{"vocab_size": 8192, "rope_theta": 3200.0, "rope_fraction": 1.0, "init_std_down": 0.00371, "learning_rate": 0.0028, "beta1": 0.95, "decay_shape": "linear", "batch_tokens": 32768}
Below are experts of layer 4 (counted from 0) of a mixture-of-experts language model. Rows are named router (the router's row for the expert) and show model dimensions 0-223. Each number is 128 + 24 x the weight over its row's rms, rounded and kept within 0 to 255. Numbers have three digits each.
After each expert's rows: a language model's description of what the expert responds to. This comes from a sample of Wikipedia text that the model never trained on.

# expert 15
router:115113139136112124154160149108114097132129161136107140123095094120141100118162070145116102164131113106099114111152145118153156105171107144108112096112102119100133076162139141106105093143109129101176103142149111153144110107137148152101135108132108140101098155157176159104093107091104098129156120159106108101101078116145170103102141142146154111148106110119151154141089158122164157105109160156152165152096157095127141105103148104134150137128155160091093106120101081112113155123100148158144141112101108132130114112159101152114148143116107107113131105143145115153138165110113106151094094138166150157165168077150154126137140151143104123110145094146155153145160101148112150100113
It responds to: Early digits of years after 19 or 20, e.g. 1985, 2014, spaces before a following word or year, and sentence-final periods.

# expert 21
router:120111135132109119153162152098116096131134163139109137121092091121145097120168072145111097162123110104094108112156143117153156104162110143108119093115090115102130083164146139107106097150112126110177095147147111156139109106135141149100131111136103142103094159147176155109093111096107096121156117164107113100104073118149165101102145142147157114147097114122150152147095152125165163098102157156152169155099160094124135104109140097142152140138156161094100108119098081110112160123097136163146133113105106138133113110151097149118147142123106108107127111129147124145139165106114105146096098140163149158157164079153150128136133145132110124112145100150156166150158100149112143102111
It responds to: Stray space tokens mid-sentence or after table bars and commas, before ordinary words or score numbers like 6–7.

# expert 35
router:125095129134122129174150150070100096120140160118121139120090087128154107105157125162110122149106116109099106093141120114155159087136104162107119106120083106110120101138162131119121122155088117103131097132135118177142111091133133139109142119192108130109100133118163121117110105083110113117147095153101104110097118109147156113110134163134163106141119110119165154150080151111166190096103146140158152140123143101111124109097152116143148163140129194095119121124078105115113151120116121134144118107113096171165116076116121150116130140143124086121122108155138123135130142119108116139108102118144179159160166092189124125173129149130137147106139099140125145137149116160090148130104
It responds to: Word pieces inside personal surnames and foreign names, e.g. Kudrow, Chandler, Chandra, Thornton, Emirates, plus common first names like John.

# expert 25
router:109107135137111120159161146109112098136135163127107144119098104123142096112163070148110097164129115101098109107146146114158153108165114145114115099113097115106128081168139139098103095139109123103183102143143114149145112105137147152098131109133110147106087153156180156107094107090111104136156118159109105106106082115155165103106145138143157115148107111115155156139099151128170162101108156163151168159101151093131144105106154100136154149131154159093093107113100078111112153126098140161148139116109112137130119105154098154115138151114110104111119105132149122149139159107115109155098098139160145151162172075150152126139135148132106125111142089144159161141158097147114143098110
It responds to: Space after In or in before a year (In 1701), the 9 in 19xx years, and name starts like Mc, Hi, Lu.

# expert 37
router:121113136143117112152163150102113092139135160135112147121090093129139093116159078147111106160127111100106109114151144112156155108165104143110112099111097115095139085163140133106102099140111127100182096148153118155145108112133147150102133108140111147105094152156182158105100101096112101126162124166110110100107080117157171098103134143145156115147106112120149148142095148129166163100104159157155171153095149102131146111110142105134146145133153162093101104119101072104116171125103147166141143115097105137136119111154107144121147143117110110107122113137144124148141168100112109157100104139170145157160167079155147131140128151131104126112142100147163168146155101149114149102112
It responds to: Space after table bars, colons or commas before numbers, scores, years or names, plus the 9 in years in parentheses.

# expert 47
router:116110132136108124150160153104116088139128157132101144119093098123144101121170081137107101163131118104086104107149154112157155104165122151103113104111097115104127089165141131107114092141111124098185094144151110156138113104137141148097128114135111144105092156154178159113096104094108102128159114163112108108106083118146170099107146140155158100136103111121155155142095151125163161111097158161151155147101157090134139099102145097134157150123159159096101110116100081110117154127100142153149135120099108120135107105154098153114136137115108109116127111146144113149143158113113114161091101139175143156159167083140158121137137149137106118111144098147153162150164096153115149101114
It responds to: The verb was after a long subject phrase, plus closing table pipes, line breaks and periods ending rows or chess move numbers.

# expert 42
router:117107124135112121137178144110122091160148165118094142117111109122152094130166113154124134168101125116111107096142141101139138113150135150135117082108096116116161106141141155114115104138123125111128105134143114132141099091175137175113148098145102146105108140152172144112113108071111117090160103146111083114112084108106192106068139130144123113128105141124139162162124149095133144127116163125132157163122155131137146116072144071139123170126159176112113109125119111110116156092130133182146169150094119136116098096137123132106131117115106116116082120124135109152134172127109116149114089125160128152132160068145154112175137136147100131112155125152167135151151133142097167142096
It responds to: Commas and "and" joining paired or listed items, as in "Labour and Social Protection", "design and manufacturing", plus or, slashes, opening parentheses.

# expert 0
router:101115138128105117161157141115117102120128165114107141123084109118135092118161127150108107151117098104114106081157144115152156101153104141115124104102100101107129065164143146121117103144131116102147088142153108152136110096126138166111147121143099133109115151153166153095106114107109101152171114161105116113099114114154177080094140153163163103137108111103155146141084155120144157114101177148161169142118167096112146107090155108123148161140150155116114110109091102140107128117133141159146127118110104155131121094156101167112154154121134113115126108148152127161136161099109093161102106144134176158172172085180128124142141143128107125109140108127149156154155122167118140124094
It responds to: Mid-word pieces and capital starts inside proper names and numbers, such as Q'i' dynasty, Tomp'kin's, N'ature', year digits like 14'2'1.

# expert 12
router:122111130143109116152165154107114095146123157134111136125103099126144099121162067143113093167137119104090116114154132119156156107169107143114114097112101118102130088167145136113104100141115133096189097149151108147147116114135147141096140112144111144103094160151173157105091100088099095133160125158109121110104081115158170098097148137147158109145114110116152154136089150123171152099109154156156168161099152098123146092103154108138149146128154158105102099120106086120104158129091144152150135117109112128135110116156099153117148136113114114109139108128145107149135157110105103157096096136161148157166162077150157131137140152130106120120143100147155161146155095143117153097117
It responds to: Nouns right after a sentence-opening The, such as festival, events, plus first digits of years and dates and capitalized name starts.

# expert 9
router:127114153124110105123148147127126137118175152124112137119092113137140107107159139126119110146144071133115108113160152093148148104154131139142132106131117111094132063161157145120120090136131133118143118129149096184141117120139126136093160104119098134118117175157135172103117111096084103140161129141124104093098121112149133088085122151180146111161120096079147139154080145119129138078105170127131136143093150112152133138103194126133151147102154168125113120118112120095118127108122149129142145114116079136138123111153113143113167153123110098097103071150171109136131175131122123145121083143141160156137186114144131106150159148153079114093166106164132135160151113147132134123107
It responds to: Last pieces of longer words and names, such as -ed, -ville, -shire, -stein, -ular, -ia, often before a comma.

# expert 28
router:094121113153142109157147164119121129146144151124106133117118097103125105127157119132114125156103107110099120127155130124140128080134117147107132115126109143096130102168160156107121108154110111117141109135140107143160109134147116123088156148145125152115112151162144146085131101114114118118154091153104109103130128109141146124101157162158144080131085089122131114129080117114128147102123176140137140167122120117142132094119142115133164178101136162122129088124114119150118143069098134173149148115084076140170100125155119147122169147108075138105123117129173105140129128079102104185132134147143176135140176101118128101173139160158061120118152119151157151147188121140098142084125
It responds to: Political and institutional words like government, State, President, nationality endings like Uganda'n', plus by, in, who in election and results text.

# expert 1
router:130116127135100138160161157100114095126132163132112140108098092124141088119167069152120091159133120097102123116156162118135160113173102157127110094118094113112120084176147130096106093148120130107192087130152117146139112090141144153094143104123113130090106154148165166100100117084115095124157128161117109110114079120140163108096130136140150112158109117126149161152089144133157155110101164143150175153100153097115137115118136106126134137134159158098090110131097084114116151115109141163148130119097110138141126119143103157110133146119118103108117104124150127158129151097114096152097096132147149152155154088147153117130129149130099123110153101163145161162155101149112156090113
It responds to: Mostly the after prepositions like of, in, on, plus a, an, The, == heading marks and some name-initial pieces (Cal, Mar).

# expert 27
router:113110135132106124149163148113113097137128159135108143127095095120139101120162074152113102160132114107095109116145149122154157104175111150108121099118099122103130084163139144109095091147116128098181104149144111162145113112138150145098139108137104142108088152157180151107091103094113099124154121162110108102101079128149169100098143143136159116143106108123149155138095157115164159096111153158145165159101150093132137109103160106138151153129158155098097105115098083111114159129102143155138141111107112133136114104156096147118149147116109112106129109138152114147140159111105100157092094140172145156161170077152162128135139151140112122123145096147153156148157095144111146097113
It responds to: Spaces, line breaks and dashes right before digits in dates, tables and number lists, e.g. January 2008, 26–28, 1, 2.

# expert 36
router:128118133116106133155159141102116094144131149133112141115099104124157085101157072134111087150127107086109127120174153115126158086164104146130100118120116116122139098170146154095101085144129106093186094130144127149158110121125147150103142130132097146081113153152158169113110111121134117117161120169099102089100089108137154098107142158125142113151101118127141147157092152129154153113090170137159167148090152111094122111129141096113151125143154153113101119134108077132107154115112145162165144118102121129137121129142116141110149144108110116118132090113155099147159169105100109143101102129155143158154142090143158134139134143152109105104147086147145175161173079152104155126111
It responds to: Determiners the, a, his, her, their, its after prepositions or verbs, such as prevent the, for the first time.

# expert 38
router:125102111142107128130168143117108101140174161138106130112110137114140110125129101154109116136120099125084123148165137112132151113133114145113091092072110130119134094145143122114133102175105109108135092159144107144128086101142131117105146108127097128101110151136155134104088106128101099125153097153102124128094104113138145125119142149134157117150111094131130151176100154091143164104107159172143148153081146090142129118111143090113136144108151175116126113095126119097115149124123168142144158087110126128148113084137087154112118116124106109086136085154133121159157164083104106128092094148165147145169177099150136116149131158130076127111157117177133193137148107145126164084122
It responds to: Pronouns it and he at clause starts, and nouns with -tion or -ment, especially first words after headings, such as Promotion, expansion.

# expert 40
router:112111135139107118152161149103111093138134159134109147120095097124144101112163073148113099161131115104100112109151144117153156104164105148110115096116095115100129077165138140103104098146112125103176102143145111157139109107140151149096133117133109141106097159151177160106099105090103099130156122159106112109101080122153166098103146140142155109146112109115153155140092150122163160102107155156153165159098157094126143102102151102134155145131154163093099102115097074113114154128098143154143136117109110134136116113160096156119144142115111109109126104132150119154138166108116108154094091139161146151164168079145158125141141146137116126107142094146159160145162100147114151099110
It responds to: Individual digits of years, statistics and table numbers, like 201'8', 2'0'09, plus a space token after the before a word.

# expert 6
router:121098140133103115160143152096114102140144166117094135097101091107154107117167118154115113141112110094117104091169117120154161097145091171107121108114088113087149068153156143114118094149130131098150112120135130159155118106166135160107141128159122123112094155137156163107107097099083110134169109156106119097101121129159167098110146150131156108136111087112150149152076171081148169104112144146168162138098153105116129121101155101125140150135152166117119113104093109135103138110106117151167135113120118173135118096123104157115153146121112101123122109142141112155137156126109116159094094156157166150163166089154136124158141146136109127112154091127143159143156122159118142127107
It responds to: Capital-letter pieces and subword fragments of proper names and country codes in sports results and cast lists, such as GRE, POR, Kristian.

# expert 29
router:117130156145116118149145175073087124169168175095108145115111108068185106114166119155117118179113121105123085109144160103159169132172135146105111118104112116112126124142140142100074102137100086116138110115147089126130117077146135150109140103137112145101123144144164141118118112109144123106134116146117111121118098119127160138102129131162135132151101131122146188155099159108140133126123126154148146165123158124150175120108151115123131145104132142119098097123125114096118131084123116132150159132089134161139109090171133148098127145110078131109102127127151104167145171119082113138117106152172141177142161075129176125160143135133124113110120123135164144122174129131099139116108
It responds to: Connecting words like and, or, to, as, with, but, that, often after a comma or verb, as in either...or.

# expert 14
router:117121144141128127144136158097082112170169174122120160132106080098138108093179076129117087154121109106130089081133142114156142120167114135113118123113100122099124117157143121089083094142095118102139118110134106143129136088127145134110137129140127143120107154151153156094094085110133102095135088159120125128117115105125154112090141140172141133156121141120165168133107163128175170114129123143156155159118138112158163101120136099130132159139137145129099098112114081105115148097120120132135139143122126129142113083175112157104123138126105124132130121166156099153156141132093107139075108160160157153179156109127175093132149168130127124119120121142141163139181098129107181115125
It responds to: Prepositions like to, in, into, over and auxiliaries like be, been, would, strongest in "from X to Y" ranges.

# expert 32
router:108112143110112115133155169137102113125154132099087139101101117096150078089165125135136124155118057116105130121142112108150172133133103156118119104132090096101110074148129126113135131137135101103137105137144078129147098092117154162137134145124098144100117111125152133130107113089081090142185115160104113107129125135164159116110145141151173128134092118098147145144088167123136149068127142140146153144129151099156132143084152109133155110108154144117121107132081132114116123125121104109183141119119109159137111112140111143079152104132131083130110111152162128136197148118125103141107106149150165145148148126144124113159145153147134082108108079123135140127148085170100146149117
It responds to: Inner and final syllable fragments of ordinary words and names, such as barri'ster', pila'ster', Continent'al', Dr'unk'en.

# expert 30
router:091131139149113106150179138123121114173148175119104156102116095112148104124192079149091097134094125116098120104163122127141133072188100150122105124097107118112127114158164155089121101133125133084130112142146133133131112116165135145097160113148117130129093151176134150107134106104109124129135094141103128104108090121170157115112129138141156092145150106132158158174089141124162128111131160185153159132077129106114122100127151096113141147116147153091127114124121114113111150090087164137130164090124138130130123091141086133121135127126106117111118125123145080153129139108095108137099117125130154154141134101153142097152177154125108120114136129163155152154163094138092169134112
It responds to: Blank-line newlines and == markers opening section headings after track lists or tables, plus first words of headings or table cells.

# expert 2
router:122125115126131125132156137103115102142141141105099136105113115112166119123164109168126130149128119115089111090152139119127138090142125135127108070100084125110140112141150146123127121150128123112129106126147129139136080102165150172114146106145090157118101171168165160113099110064088110107152095155113100107114088104112191099087145150128136107129097131110128150157131157115144147135132163133130144139122165130145147114061134113160125160127162155120119122127124111101124126088126136166138154143114115127125111119156125144116127093095095101125091109131159107170130190132111117169115098147147120184131153091143171110154134134146094133087152113169168131157139133155094163120085
It responds to: Commas, plus some and, but, or and closing parentheses, in lists, dates, appositions and clause breaks, such as "October 29, 2013".

# expert 26
router:095108165155114104119138136118109092143151133102114144117114114130134118097143118140079130172115117118108108128116144104136128097147113130137115107120101139080202102131120160111108114165122102094132109183135098129140112118132141124090144138185081146131102144143144130115130124100124124116175111170123068129054120087159168107096161133140137096153120133100126155144103140122129151087101135155151138160118115073133138105119138137133151156115160151129102112118107101141122123139111132129162140098114107159156092121125103153124181128095106099135111131160180105138187147117134099187099106149149164159156131122119138119130154152179112107110145122154138150118125093122107146123115
It responds to: Suffixes that complete words, mainly -ing, also -ive, -one, -er, as in angering, affecting, everyone, Redistricting.

# expert 4
router:088127133130093113140135174134122107138158157118061133123091122112132097095140107132122115162122112098095094129125161125147137120131123137118125130130101116102168100142129126116120122170129078116134122139150095142164134117143148140108134128146109137078113151139127143104120130119096118129176098151129089127120137150144170124101116162176126092163096119115148175164107178094123123104135164136143126132132159088161152103111136114120152112138172173136148122126111098114097106092105128138124154111105097136179111111170094149132168104091139113142091105154126101159176128110129113132105121167154155131150145123126096057166176159182123102106123114157127139141155087129113154127124
It responds to: Plural and derivational suffixes and evaluative words in sports and results text, such as win's', touchdown's', best, high, not.

# expert 34
router:090124161148096094123161128081123092147148168109101159123102115107147104133154108137080109164083114121085114097142151119159136114173110140098120109125065109126134095156140146090102094141097124103152086134156122144167090087133135131112134101124108139091113136167175167118110130098128106118125114145092104109113091138178146114089127131137182094138127106107143130166106158128160140112125154159138150141101172119160142111120146102124147166131186146129081114110092107130121144114107166147154136112120126126144115095160088140125127113118103135117129112137139112152125133124117106131095111131144141149145154109163164091129160178139121115115155109151162143149136108160112152092122
It responds to: Line breaks right after a sentence-ending period or quote, before a new paragraph or heading, plus table row pipes and list dashes.